{"balance_loss": 0.00602, "balance_bias": false, "vocab_size": 27510, "batch_tokens": 65536, "dataset": "wikipedia_en"}
Below are experts of layer 3 (counted from 0) of a mixture-of-experts language model. Rows are named router (the router's row for the expert), gate (a neuron's input weights, with its number), up (a neuron's input weights, with its number), down (a neuron's output weights, with its number) and show model dimensions 0-127. Each number is 128 + 32 x the weight over its row's rms, rounded and kept within 0 to 255. Numbers have three digits each.
Before each expert's rows: a language model's description of what the expert responds to; "comes before" lists some tokens at least twice as common just after its tokens as in all text. This comes from a sample of Wikipedia text that the model never trained on. Tokens count by the router's weight.

# expert 34
Description: Numbers and approximations. Two-digit numbers in tables, squad lists and ranges (16, 45), plus about before distances, and during, through, in before years.
comes before: " |", ",", " the", "th", ".", "–"
router:111092108148112082182097144099090185130160133104102123142161120154141163143145077114107173080159126112156116186106147143133132171113065113179068187184138156162133132133044148124073146123140073075141110125158084100094114090129151173072163152118157111151110101161146147103122120127171191140176130208159128066139098119193099185144150134137140162139126094103062148118146114114124107083089
gate0:149134123088130143075089134110080109117188112146171131071150079113117102165154171142083146139128119145097154152142072134123124103109179090128148128115174036121153218173149088127120118167110143123125136171115137071155104116106141164069133123158118144162218115144189141090112092097138115101112126126112137140123136111154161163170135107139072076097107096147115146151119144088132142097139
up0:124054164109126115101111117092131077127100085161069135105171116168146112090115212126140131090094089212114123131114146129143060143112131114154159174181145054110113162103119136137064206102121097109122145155125112036092131084119152116108142126176187167148105143124077127096140111164138088113082114082125190165121084123153153107145123083143089079093100068155070153122158154060195167175151
down0:158188098089146191170140087077118124121139133127106136133111099118126101114158160093114164123120083098138146163112187154123142137117117156130175140142133159134107116076149103107076126156161125179091175130211117118133079167131139132135099096156130114153189110096104069067127098115164145065169156133132147140085098119095132119184105110178140140111157117125178173105185089132093165070110
gate1:112133141100160116139128115103096113122169126163098146117099093053085125169114182112119079093223136121065126172146124186144116093171108120085158121117139086120121129097133159193118143088137115149107135151171108100108087183148130153092118146102121150083137084140195139175125115128124119127154066090061132107091105104120172199066131142145138081152164120181152118112163135191149114108202
up1:186070064118096106170154138114129072144119066114120083150132090174115113119157125138133137097098201126124058096134157114169138139119134139126123154141154104090076058158144121155083068164171108106138147159161136136076140116082130155179101174087108117184185114142138102118101182122125141139071127161187148125137168041119124086089067128144121165111099121103126157126127115097131135153097
down1:128111141104128150090115130124128100113148088108119155191014140141111148139102130112178116059134032117132102148124127177131119134153125091084186128089190112120106097061157159167131154110114088141085135109096169156174136191120146137083101111120147165142113129107142136085156129122113062111085144118117149125204081121116114101094123106130117198134171172154172145116177133099086175138150
gate2:138143134138144111116112141236109111068156177117155119122109109143099145168177146098106144144123125132150134123155173137168121164198166149070141153117147087156125081096157081105115129123096171076079132157123132135112094143118125190177124156100130125121126089107129160145133155110126129144135119108116100094121099119101112156131175126135111126117140121117091062121132098148087098168156
up2:131166196132142061145093156134044199112153162071107118158142091182094151133131159128151141147142124148104108133148163117126169099178126141123154113163179199133164094165135194114059181139126081178109154086138153122171111086095094135156124082088140135148103140119141106147083093157100129204056175111112116110104175106109160118031167136113086116145105163089177132128160120134063138112113
down2:138056071180101169148097165143149119085075111145160198145094118180133111179167122116166148118168096149122135140145147087176090118129176072155133124117148085126136116145059116111146101139100125153127092173124150116064159121083143112110198175143171150086126136079105090107131082106151102110162111146158153097134132191072107107176124195107133152180164126102077132159125141087123153140124
gate3:146080152135105133139136109063172106134092098162110153180057175185208151133147099083143126074120138115119098155113078142125089108156051138207151132150190099137122127141094114131064124136169054103051144127115108148145132090134153114134110132190073188112104098145164103119179123080140173171153139149099085155125113130126131164121202191098120193133103130154108125105097067107129098133109
up3:096103132082087126147079161132064129132122163109132084136145183129105151128180144152151092146114124135152080136111148112106101073129134101106154085110141131167161053156154160147107139100135093113143173191078111141173141179171207145154141130122070148098189145173163138172156119110154159149087081106149118102105170068095154145129206163144116118138098181124101070140158126071072077168164
down3:182076096090122159079154090102135105177126117138137136157105097113145176194142161129195178104104133115119182097115159157137122091117115212160126094176119080095106130095088060152106130179161107121146180134069157126145130068166131046116077152124107077154110126116164116081102173122152128100207127181186139131133113146152134152122130115083168170090139101117195156149080104128038169100109
gate4:139204175131157114136097112174085145134135167182084162101157176174161156127109122129152125109130130091103060147142088154158162118140113144109218157107155127220161176200161087095133133113167122106099145170091112144109120176174105135102106139118146128136136048065145148082184131112154130170130135119134145105068126150110167153111179124139118171104171154187119129165123092121101131108096
up4:157115108142079087209065079106116093082093150075107161088139059140147144125115103103041150127179176097175110085099142089123190163143110105149158110136118111114135121156139110102146093121156113089136136157118130120161138126155130109155092109159144203147125120117139090142191108049069133116114165145161105182134118124164089110126126125146065108090158061167157127157113126124061121139125
down4:144048117104119151128099114145124121175130149063124098121147144152072094180095121098177087152059142164147129131095110105087161123108105148127113111179169154171147096150064131172106124084117161165129129127145123119080186088106133162162135140127139162130128159098177075135079049176160116129162136122108106173129190109161118107087161095125125123172094132090203081152126141213166079142134
gate5:149202104185094090192109120127050083128092134109118158087150132153074133076142148175135068087173141137163122216106137126154082166136127141065126148151082131231099053124101106126123109114143158171138162124094098130125092096179136093037119108112089150143129122091124114139106141093095133181149145189118148065139147138106154053166139121131121168117170134118168084173199167105127153095127
up5:135085150118154171099109100193124108219105111116143146130148182153087125105170121130121141138056091126116158149099122145132071100127133116168130147165160068101086100076130121187124116144207136128141079176151168147146110068129107121132137094098194095132047139122077136139174088164138097154086078124135139099102226081140134136095140096080051105130128126114133144165192065160103139108137
down5:120132134107120130185123094199105138156150132114147101113096081124114230105139132161125146135147130095173121134097148161174133108152144158132151167115094150193133135148056054122146102190127185176131124131100067153119103104162125138121155157045141185110160117164139146150131102109115172161111163107164122125130067188105109182133116132157069129120180087159113093079155176189136071099117
gate6:135115099116084116140085139123166127086159139155128119113160154129056161143145085173134161153116164096127136121137042162120181152145107173138141107133119145148177122150114135164150118152094095085101169188144128147089110103169185086092174176105148060179177146102125078111218078127151130127153116128114131087095128098118128121157150122064082191143126142130110138099187143089117122127111
up6:120107124141091106103128150139144139073115126139126119132073163087130142095130103183151150121166136111092147103107125120085204141168137203043099154115211129152151219117163131145124134152145122159154136075076089154149125141116143103126113168187119080167128131118219162139095134164082140098103217171168137114092129123139129108088094097086178184092150176171125168152080136109149126157140
down6:127120136098147125118142094185130105148126173141122104155058109167070106140217125096213072135141197141117127067164121151126158148139129107130137140136148136155192123117181122101158158117115179110104112107143131112125147125069213128149129110111214101122169150096102164121139164198094145098153115163164089163159173132130072099084164120149122180209165129136073170103122140131110090136137
gate7:146127144137165108077138127129097131144147155134103148171125099104145101179072099101132097130168071137179120119127111172083136127116131146170117104084145130131042154108144113143109140115166159129160134087132088128160129151193084141116139185118102083078180157112142127196094109136119071060117169158037149153091120142084112160133172096169135145177099166189160094151121139115141142128143
up7:183172135112090119165166146098097173095132140143176056163147146075126188042090157062116170143132184178146101129229125119166202086106128130163124112131099145096155086106168077096125091118097167151116144126157128112109137140116114116155130126128115195085159121147093109100135144130141138155108146156199094086112155114137178131108074150156097115157083106147057146133097120162144075122088
down7:156135156126136130151159112146172177134108080140138114098148156103130099127159162140115072086106119074123129135158120131129174154112105123112101068072119167140089154205155149084085103124153104181105140084108071095137024133100073101168147148145150139174138187172186068106109107144075114202127135159124101167115137144123098090207121098099160124159108145096102168116123124165090087152089
gate8:166176176127106141182067136175098155124085175149136084144088146145159053142144104110115139107134163080118088121162107112121152077130141134113069135091183147135093110112090122101151091149135173094113164150134121092088104151153211156086132148108157085144122126147122121122157123105094093189159097133086200164120109066150101179149098125083109119178140123133149110128128095110147094153108
up8:128135094123105090089121074110100161116076066185158127142142121128201103144098129137166088144199120150079079102158186117147120168092103128117127159163109139124186201144060192174101088151142106054164093134138128120150114149153095133172162097175179134122092128132089122149095122123175180141135094155106170129137122109128173174114135066127122097088123104152155103135144176105121154095127
down8:130118083147048185193110077111089104111097107164135153105106099128114122142089063113111142139145144075163136144105072175131141115107127073116095153141148105156145090100169065123132137113155152139199106121071146152148099121132080110142093150100147109190138127126124094173102146143145121167122167112147172133166174118079181143132145089117210146147097164131156131185156108092169063127066
gate9:140141123143137108103181153143180173121162087138120125131108122148099143179172134097158121141140146126119135125139188108087129150107154143081127116123130146145133115121135103150136073141107127150121135119175117106152084112172141197118175113094113136184123102145106137158121111138078104104136148095095161141104167169157125208147125098171194118151132141165131116141176140132111160104202
up9:106142172060159133112158049134072127165073114199190142099135150183108091155095147135048118144121127103085125137111107125126156147107073163123134169155084151134121166125136152125138183096145072149139153138118114108171141129136180116124160091184105149141063115109062105165203147076138115145144118106135104138109152120150141174095089120178075161109135133159127129130102158115117120103112
down9:111136144073134142109070160147154164136118117159074117130134091088077147128097089126171112114178144098116159091139098134158138136118168150144107106101099114129073145102123116140157132127106143111125113095112068096166167216136085143080117088083171087174128178120125099119112115126192145142115104111093205139136167112128131135095104135154135150147131141150119095115153122134140052116144
gate10:145135118135126068109126155178030171116115143102101121101130159095063117147086145092122106141125128095142126104142076129153130061125140099107125161134146120143165131098116135075123114158092159131102125102105051079125092128191123063122112098121214163126091111148135077124171146130167130194126124210101098162097092156145104169131125109086186098174099161123211159109208160132122133157122
up10:135112151096101134154091136135106136138071127175072075121159121208166186115119119133103105118112093113176114126147146103110120142096153124149096153157157132109058098099140155177166130102136180036167077096087141160122128135115110081160155207151062118155141137053127135106088113128115131130155094145162088118101147180145161162077132091184101096131124111124129087129086121147186067159142
down10:175072088114089184042132148141160092107146142123091108138146096120128094094130085113126182118134147068158125106208079116098127084124117126121125065127101057069120137144122142127144094112087130160133129179101161100140119147139097125090147096187118179185119142170138150081148088112121156172102075148144152129134111126136133147147124112050136112141075169058093132117087122091119166133116

# expert 3
Description: Section headings, time nouns. Line breaks and === / == marks around section headings, plus time nouns like year, time, life, season, and month names.
comes before: "\n", "==", "The", " of", " ==", "==="
router:129098131195133080146087103125149167154110174090101055122059094194184158142148082141064192130153097133151181146089106158074108157122129129199098128178151177130077142135127152041155109099150108080162097109168081143095155122134122176062127143159172092127078116161103124099129139137143121151185109173133110083205096116148094169089115198109184089129112119079070102157118179133117090085139
gate5:114145109087121106102123103131119157121077150142090134109123133139080087105105118141087147117075084096149147133154103129097117112158170087160136150171167081178157135125132148082125091115119147133163148128178086153171129124140130178146099147118163116169086095090139083137129155118108103133114098141147153123165114159133086179161100108086118106123116114102138145193141082102148057156153
up5:106105087131165082139145129143145130143126131107135140096138143133123155070130122135096193190075108118107121153118099139135065114125162137116102153069111112163115127149122166129048161114126121141122167088141096172155122135087139112110138110152080138126166129210165111138108103117125140097173146130138120110077109107158153137140127111091146134134114069159158043172095123153101179135161
down5:123171089154087094161149141125101039162058146155166107114112156122136159152162097107100157107127125160119109187175177177165149164097096096116100162122125151125121061132123108104143134146056139105117106117117130095073169133091121132153150110190130122167091095149122119140156165139082132122149125113152118175162111173127160119117117149184080095078120150116123126146119087100135121192131
gate6:112100123076152156107077111193184182077167053163108142091141122170161131132188134121143188138092129130136175087125110172121093088127126118136113132145140111126148130133132085156147146119054173150134130182129036078151143138105103078156151132150116126199121102114138133143187173139106170083105116151112082134112082174099180159095104198126076133104136174066153131193173186128140189119136
up6:107101126124094135080130085121110112102151097088105105133141171113099112101156141113125096127131112136108097173132111133165144154143135192097172104155132159144133114135165054157099122075127163122102105110126062099177145096117093151132136110161143128104099203111117153172159074127129128147141051141099118150117113138106116146123183174097115115110132076149176124095118181127164116146079
down6:142170125138144110126144072122125102129163125122155152135148138118132103142184200115110145070098139171108204124103154121190127151155126135118147088105149158140164085174083188143144133107136071113102096117099145155114120118089082136154128167076101113073082092195172131120132108134087146077092133115105153126163102072101128128157125140140133097144131127100130141132128094148117125106163
gate7:120097166158166129162148202153150111136138158139110125132155141119158125093163093151153163122184109170223154115136111135071179131120134104130136111140122111152085170156107097130106161161093112179177146104080094133106197138186130209106115165158073109125150130173207120086117106142122132112125172149063095128114117077140173137107070175175058134148078119104092196176158094155103160102123
up7:182203100166160149107104113106157085139142164148177170136138104145200157120116150125101169118147110119131125153166155097128111071128130145121117157170096126148138160110123141146128116146143164148135115147116058127105119109091126136166157063105218196103160095125128066108151164179175157080115113122182122130095129135126108184127137125142080089127171117180155147123150134143200105153117
down7:114140171154157135152148154175127106115109132139136124073173095145155140101137114082153127156130170141152097110097147099110113120097091134076087144138110112072151129115080101124098134156119090125085135165144147165094184105182140130113124103100115108173130179154099097069075113125080129129098164087110118117222145083182149131134095136144165110117104150139133113130094111108095048162113
gate8:116108117165147151111160130136098082132112126136131038126092134175128104102117108075030172135086092113139172139121116129118141059122111133143110152167184110085117152149105129143112134115123145137127128181179136111154119106168035178120099117112174176094135099135148185158103130110169116085103138195149137152198141133052087114172090100097112094057141152194169192163068082107132139160175
up8:093122060085111085105171080187099173179142152097112162187093151103109092146142091092104178159130118166155190100171150128140129127155166102133142105111139135124136108173168138137154120218096095131108154142148166125158155092075119137094155109181084145099147095154135131146111072125090127106084151143138201129117181171095066122123132088159153135118135119136100110059148118118110187114186
down8:110184186224175151132115136093153080147096172102094100151112119144139170134139153074085134151108210137163162138212176133140129148133134081099163133121102087110073112169122128131189063077149131145092111139115136089156042133085095144097114131103148040147125104131163133172123164127144070097179101171144145084111082181083113153147116123108113136091070135153152128173096181103071126097121
gate9:148152143174064102101102114088124133189091173079182126133086126175129145089158140179118141120151119116134076101130140111162149114123142122156182072113142141145133085124110118155158147116140106123147153158068136139141125133123142156072088117074086084118227173157102087075134154106152127140157134143095095118141118083113141124086149163048125135176121137148125141096166121092143100134172
up9:112106151134117121113145145105126163148152119112165120156158155120121099128095189135145120122146144162160151100124131146163145146154136175144132117102180103217110137114122100125144123084113146161089108130134131118163126151151107106111122148099156126143098160190114118127141111177092156152103138118156155130088134121145113069032105114119134159128126161125080174182209155102089073130143
down9:117090161135109151110123155105180081180131147101141083129054143187103154130164148175123109175104140120077089130151089098169098107153112119124104088152179143164092135175092136132121131142110152122126089117116128092133113123059095053138097096167144146096109166104185179090122145137139062146094111071085097104109134124148128081085133134157084155169166161184098126157135138161150137122122
gate10:029105187174127148121166151142120149142139105115116094084125128142094174092096126096132087127145134160071057121117127180113120099068178101110130125088101163118153147149060134101046120119124117138106136160121129125133151071149148065184112104137104129124135071177094189172100156213171124171077113117065109133139094117130145148118144103084139139115112102066152097141181160169125120082095
up10:162130091108146136131185076163184149114152093163158167114157147077190063165131130129119107077047129067133131155120150158173114142092072087113112147116082162106120127164150124121088140062193112124121157086119099095090161119182146135132162179169141023126148130133163105063133134161151113111144159154129160137199118130089116133131080124115113134149160110117121098110093145096126109173113
down10:090159123123162156145143125131139138185139135112140150156166130173127108120155124112094115108081127170125149126055135132116102090161142118122125126144111155139123148181138142152166144114164105174175189079131146076091193140118143113078170155176096124154161078126131156078168111140095141164102123096134144209131105117013125157116116163096113104072124040112167169146180122152170154083135
gate11:102110132103106085139098104098081077141136137097121106104123158170096215075140146191110112113121100123108127158145121137193063092120102125086121105147143158132106102140044092124112135138116108118089097116127173195134131133170108066146210179123126190131097175156079124176090117160150161096141084134123116153140151119162111068225116109122132181121061188099146110119119076098150134151137
up11:110151155125131061117180099092159104103110149120158166109146136100125139096118099176090165125134126149123140153134117201120051129133053144120182155124059185138128125177136068087109094086137125202161113091106093093096135144146134099115125130194167114118139113125103161152125100119091127121146110146126131160195078136114111138152167103119165086158134097092109179085142140147073080143037
down11:156107116102124115102151121103116116168110095094150151155125135135143147152097181162081127133117108082171121113108079129151081121135098197165100147140164123190135145126137169139124177160165082204129167120179137117175108167106118160096133159090143100091159097177143141137072097173106073124101142104159156079124139077126213136153116173208104110195131091143106087100076091115117170191144
gate12:127189143165082068103099078199169159162154113128137088113132134163145132067095120166157164068116093070116153119150181121134134138087096123046113057138101125173112123094110174139122173125083086201122199131155125087160118150146145148106120144104106119132168107194110145222074138135141142145125174121105120106139133153162095080173084121073176198125131159138141137151136120056140134107166
up12:135130155125183160142116133082156153100082155134163176135120127130106109133087119158146153130165130109123098139182098116111125144044096117107174121067104123141221094162114087143083119123155134146185104193061164101135130174109175112160103117170114081084103183128142198183117079120137136179130135129088123114079081198174124122066096110120134160205186097130128179133169119149165099153116
down12:162104147117195148109129092121145196134070165132149137101167098129121126155165156144130149119153110115093077116201127154135121117093084114113121096152130156098108091191034091151104183120113118152178125149089074160101066127136170201170203124184092143138152161135123150161148178111085187162152172087117100189114072123083160096158136108101123116173215035072181124130143117130117172143106
gate13:136135119142137089145068120142141131096125125127156194120099092139081180119130144104124114113134125127127165116114163155150068093152142103099116131120089131110081131139086131166180156111083131180121134193110134101170147140120115090193117061173140102140125075131114162069111118167113128143112119064088109048087173157147116170128133164147082150112162083152158098176128151113109076128066
up13:158150114137171122132149082136133145123125126179185071082168119193188088128113172105114144106168070096094100226109152167110104160152120106109169094146165098155152195101131081136175107106139163134137124166188136100167171159116136117054122129123096085119080132104134093181162173145110126125177089153081066167183142138188146124105081157139142129127151150155142151155098121080137161170173
down13:123153130110127066131129058140146071122109044107128172148144160094117097182167129069096119128156130121113101085090094198125113122141104127093135181153181156124140087117117107167110149143119144089049116083178138158102116120124160158140171119070131102145134135155094117133102095141106161140105134101159112088167145121040165167119189161200173131148138087115094108130123147124132198094165
gate14:113141125130130115117074156111170090071092183172098149070108144089072125083157101071120192136137119153192162098124110122216141171131109118112094101069098135168083100127203105068055165111063137096084093148119094115163110152089118151128119076101124106214145144095151089138109121094063117121175153089193057131106121088163143143120090111098118190110124111136140131120152180134155121111110
up14:101070149068112149136111164106165109108108104131176192069137144196068191124191101132113185133069090125125104089158091136088165120101137126089102189090096120142162145126160099163088151156111139094147137073187127121102075121128054120139175055157170108184119065051151139146078196144095183129134164115088138135092136153139201128105109135121131136112109174102079153129149134100097186091123
down14:122111157120113108093126136153064125149113151172068118128164106101102119122122138095139127141142127107114148095161119137135168159130064118121188117179145133068162128163143102140172149108093129101115199137133138123108081134141111161082111092133129130127124110129059044120102144111130103124149096149128105120172122091157132126144114123128162095162133146113137061116105183126097130091162
gate15:106140099125196109056093098121135178093177148109098148115096125096095103132155088160188183131145074147085168156106107091129112135084162137108070111083132124095092165114110136143093106188072070108111136089135161123117123143078087036126154107171160112135076156128102108127127138120132126073117134150134084110133128210185113117108127167126100156136114155128136107147127113109145153106153
up15:103161208184212132094170102102146093116143095089129109133163147094112150141100146150137157159110134120148124119153143117197130123166081132111073160155100111142081089119129129129182188144186065105116110155142106168084172096142079144121128181125204134131132125144090140123101123104133130105114091124118069067165147144139136154130094097132083132171115125149150143121139151134084137147142
down15:077125125153116119189109143093126161134231116126131103108120177123107136122207053134112123155132130136127132152096082187137147127080106133105140145106032110092151167185088110183057119113104108143136129130127164168135109094113133142113184129083153072138152153149130129189164121141096114163145154038167152123144124140129121102093118117131121157116118080134136146150112164108136166079112

# expert 20
Description: Line breaks and colons. Line breaks ending table rows, list items, headings and paragraphs, plus colons and semicolons in lists and infoboxes.
comes before: "|", "-", "\n", "==", "The", "==="
router:079124169155144103145119116126146133154144172059087120145090096133118154153144111140084173117130100118177142156120113198067140164154090145204079168147138119152130158087133107130097125070126113109162070114173075097156132073136150145099138148124160109104097095157076102143124111105116117150176124135202112105188102120213140140113121149079184145170111140106117110136116119118113067128095
gate0:083186107079130141142102105169102106162132120110112202108085089142144106095176103110101147126108146134207129094094132150096112080134137146095062105126169149137109159132189114114086179199134176186109106126136085164177072147164113155070097127159115127110119161130145099086166100032129116152084100144120135122125201135127113126086042134091185106134134106132152113180115126165153096068196
up0:129156141165133161113124111175156133134121204137113039138138115177095152097111054132156093161077110090103132121118119192150087136064121064166154130114082148184137076208216119133123149077099124168154084151136162134166106091135058130126085162098185134158069142084165101108123176134083121102137131113109135150129079150176153093210112083096122138137113171087111089144154105181104075096115
down0:127118134110125101073189120044150108126130144103124086149110172102111089106151123109127136105092116055093111140092094125145179124141150113159099150124118111081158143106117103144114074169089139134153047142108111089074041079106149136136119149112118137093132066167159124192144169120155135120135088067140146081114133152095161153128129136124127129116160063103074100114098112134096202121163
gate1:109153163153101139147154163060153129122103117147154149130102139109114113139093118134112106147162092134170112115137153103138194066113109151135165124123166098079111086126094152119090170112124194086125139165098114118104093143100115138136160094078113187144108137083088137168143111141155183108126143155070126084122121129020189169117154133142160126132097067172106162135162143106114135061104
up1:077116131171097150117142076095131184140130111077067078189096121157108118186143090131088098134173116147138099118126132167149136101151101188158080114082114135114138129132092152115139193154158168129122134135163106119101131089124085106136144092126126114145147153169052142131202122155205166171145096192115110046160141104054187175116128147133186104156107078145073136143118165116097084096087
down1:168095086118171132082090164135189082161145148185120109152145124118090114101101180086173113118145146124122091136135125146091107154087123060090141086166101098118081139081160150158117156107127142142117187091082097147152085109128165145045187192149184132139105144126158124083104059147116179107090114087175081202152163124144112122090105168151122125086191118081136108099125041143085198112104
gate2:108134151131125132134161141143111140091136164007086098122148102112117137161145082089135175175068080064086106125150160106139120137100114096147120110087177081185143143132154133114137164137105174153194204089093120171180120134083180130185144117143118171177130166071113118125127101169100044159128161114147100127089108139119116154158133088163138137095091143100111082124174117134162122125073
up2:178161147117119134181117134077077179104099125092202061089126156201179120189102124130082113147159140081112105143103151113138166153200149159202133129117097136186120146113130111164127114134192108175130131136163137130173115124125108068111054152105128091048106136149081191159102121121107107105115123155132161097104124107149198158154083105163114121188159092152126135146065102073140106157128
down2:129138094130151086174085138164053173133107141159156141116134132130189128207150116103105118149130186126135107177109121197115173106202191152124118184146105147142080136121150102076155114096116128114145087091138113162060172177120118176156181128148146098177180068106110130116133201115128156160161161165124087134197141132131131104115180134144146169105151137124118146126122105043130114167162
gate3:144187107156083110142102142124083169118141129191118158161144089133097142145030060052144141178099096081147115133128142131108182158130143091112137126141032104113024144115186121102144101107145149110152140150103182139167164139134166099091105177138117119148175075119151140115114129157107150155107145131166086105119135191054132089160117091171095124151156173126119146133143127170154151177136
up3:106107120205118100116138098087184151106135179053119140101088088170091152134124148106111086125105104118144130149100173150107124167127152148157124117148111140140127130191154128159145099133096184133169028139117147086092167111078125157098106148157095103151115177157120140167163137121168161100107107157114136114128142110127091095215147106126115088129192129088096180141140099136176130052135
down3:142090122133137086142162137098198114160154137117111126151196151076119077143130157168126124165131124097103156113187146149137116164147124087121179118158138111128105120177105130138194172110077197092146115078087071167149098121105153133168110154103124120127088191160153071150071126096052138117177112121138132169104113184107175144121082131131113095093119118196197105117104103132159137082096
gate4:150149110152155084185081091145083097040138144152143131105111159165156132126072085122121124163151166124100107132100136115168086113199100194105132144146118115100144113139137132149165163151162120156084115229185154076164162101145100136115152138178067184082112179161096092139172113184109158095059137123139212103165118141155161134100092166106101125146144097173085107120131130070149117159140
up4:175074074155163142054170144136146135123100138140106142157140133115121108136125187096146150200158185121088145105159071143099117097114101098062087128143081071161179093122178065095128085113098116084121164157074144094071097135150144120135159106133156086117164119168116143093062109179134084061159105076061130238087107105115114131117168113153138165135102137117102143152145167112075140113158
down4:138117108128157143126123103136147120158116150103091140163159128118159154113166058114143084134128117158119131165109150134166131141140119134128146108129167160124177159115196120148167136155126122141117140119123113108162128135104058084136162193174138116163113159081125135097135113115101095080143077144114131105134081106138157093095149141170085168084142073135140076135144148108089168112182
gate5:135157107153142129144173141068108186122085122144132094141128098139149160085107097120129131088134167101112197092136085068157158114073154149119190145068121116155086113154137139154108158094145157183134099180128144088143100105128106097160118129135116100153052124202122131109137097072112129084167141099081169154176127140087134108170101153204128166131143133097102129182165131160154151167189
up5:102186176154151091142122142142201138121067118105125114125104166087095134112092071113156119115121083119186192098142124082159138115111170071121146165138086155113119122168158078132100086147096061119157043143142156109160174102126169135098080138172132134110144095125135147115114151125115084156103191155106171193187112181177096083150087117103187067159128176100129116083112072106174119170120
down5:130087189120185101096082157131132083142128103065099151139072141118176156096127094138135064141107090101115111115184116104126122124172092083139117114172119158117163155156065112096113131172156105101134100128117136149105173166107114128093057122146124155109162135124097149115122149167103068124165140138084170115251148125131126091125144142056166118146135107118126117121123074117137157186135
gate6:111120127114087128093190119141101110127150160164070154141200112174132143154153136134182139102143164119131145127076143108100133075142102153080121085121151187090054123141120117147175164166102113121182170138173097088148118133121075147138148133148132138152128120091182154153119188139118114114132109113134162113048131143118130104143068167147074125106097111208124155098081154116123143166123
up6:140100129107110139122152103095096191067114162109127057079115137080128153138087121118133121228153189140138182127112172146101184153084161158146131167134134150089089125115136102133147123109104160106183165131107147119158171176160100152122127159157130101137190162105144152116126102123080169112168133116117129168098113143095140091153121169178146106170142165104157170105121127189151099111125
down6:092143119126121168122134099112163093077148166123100089090167123179107125078147154116191131108165133163111146107133079105152176130144123122065189123150099164100139136137116172136107125149075108174153184146099180123115150073086180069119112099089090112166102100199181172169093080150095115091145165158137087077163123092078190154137117106105096170151115105044091110058153066143071088079097
gate7:143120178137098135173151136187119112110042113118155172169089155050111070176137081128125178159100159136174148126166083119162143187160105141154102164089186107144175119141122143171141129098123131148136122104115080121109166126114173133102140119129198117097140141165113156130168152101139100123145124142183185143129086135133131101158166131163163122141099135109115125126187147122181071115174
up7:186211111057112121106084174102089056152167119126088097152089096213146123136190151141122183099103131142124155096130147120042107129135118127185117122101123173150139100124101137125128105155087141082062162180133119103137117105101110158081132116119134085096251092095099153097169084186098111145116181131099153114145124169168114154091112112113150144173154172081111144134116163117122118159109
down7:152127115154177145137155099081135188086187168135124100116148138105145125149073160110128106088108160138129160147064133142102123131125120176166137094118123139116146043136121088145059181102170148130096109133065144129087110151112167119177129175108104154164097141105157136090174087165216177124152099076127090113115114151132119202131125146098127065108185114120108124122133114076151222080082
gate8:095095129175131112111103127157140079098106101121137149155102123165099125119146142131124105121067144112134158108143111120092112140143148206098155066090145176130115158110142115139063126096110099152143128186098138064133123117111165128101144067124191035095138108130090133145130149152137161144104115108076152164170060106115092125190140190128134128193168134104156167096122087127133130094136
up8:128163086157117114109089126089140117110142124093136168171119102121113178037111061161112150122087109086172118114094180114137143102121072094123079137122093117095097178118124133125112154079092112124175164123162135132160157106103132156077143134108147070109067087094091101104155149128102149117084163114160140128133178148123079109108176128144119129138138098138124131092192089127168129107081
down8:160164125224188099167111104130109148164094146116132154089125130196154130160073058166126130173112075167128144109127125142121141116154123055161132083091137116109100172125166153104111147115125143179078121133155118132128161073145139097200082181119136131076162093138183124083096128140098109143184103113112129071136131166165077118144142063130100129154065115198150142099125132117116072135133
gate9:154095149143128121140163105137138085093101168164092178085122173095145137127126123152092096129120166078200120165105119103152143132124153124137113117088130143144127117186150160174161112099128126136136111172167193122152149109214135159072166054126132114152146125091179108161186156092083194125092134109158132131105227143160147161148121172095101152172122132119147109118134153182150120083147
up9:103151182123103140128105145143027144152129130119153143147152114067121108182117137128128133122093104129109119103154105066033115136159162147036123145139088142148126097115175191145155131103114129148156179139173154191112117111121176126168127148148136150096117116109125135107093086143116131176152168125087132081166142134136124096053059122088105099076153125072052130126143179163052211084129
down9:159153147101083157161109086080069167101119132128083096121105117126144136111189165116163122072134115109150109120097177126124131129132128124082138087076153111180135110159115128168162113148086126174102128074103163051114124024149097087150074152156124174112111125133131093156104095116136123156136180066167104111104106141191147111127136082107085107145157109101086125166153115156185186144181
gate10:160142103135127117112125125130117162118156124096167121115130111134152089188160128168129178054171092085194132138145148150110133160099186128129080138135136118104136130113139103109131100131055129166143106145146162170128131111141038161111112095119013142157098098110149177161082193144105101114111148163167166087127103150144114075146086155110105106109160157081043184102106137107088131149127
up10:131117105083115136112154131090136107144066187128156076130143112193175112090142138169174135189101129174096117060112158152107115179094108090113125129144120149157098130055156148124148101111188143005096124192131109124134095167177114101134111121156139153102134165145091112144138090148107139082147060092135129204107102149137130145151171095139163135114161154115116081180148134163104146135101
down10:138191108137139138135170118161201150133125083115156130166128130196183136128114133101071102121147145093114170132248078127107087112172133079119159105133099107126150109121190152123147108141103107133155078091114099144124133150136145100121051174126108155086174118152147146147103121061062184121143166096158087110186180144142179137115138168166135101127109177109134123144130069078122177133181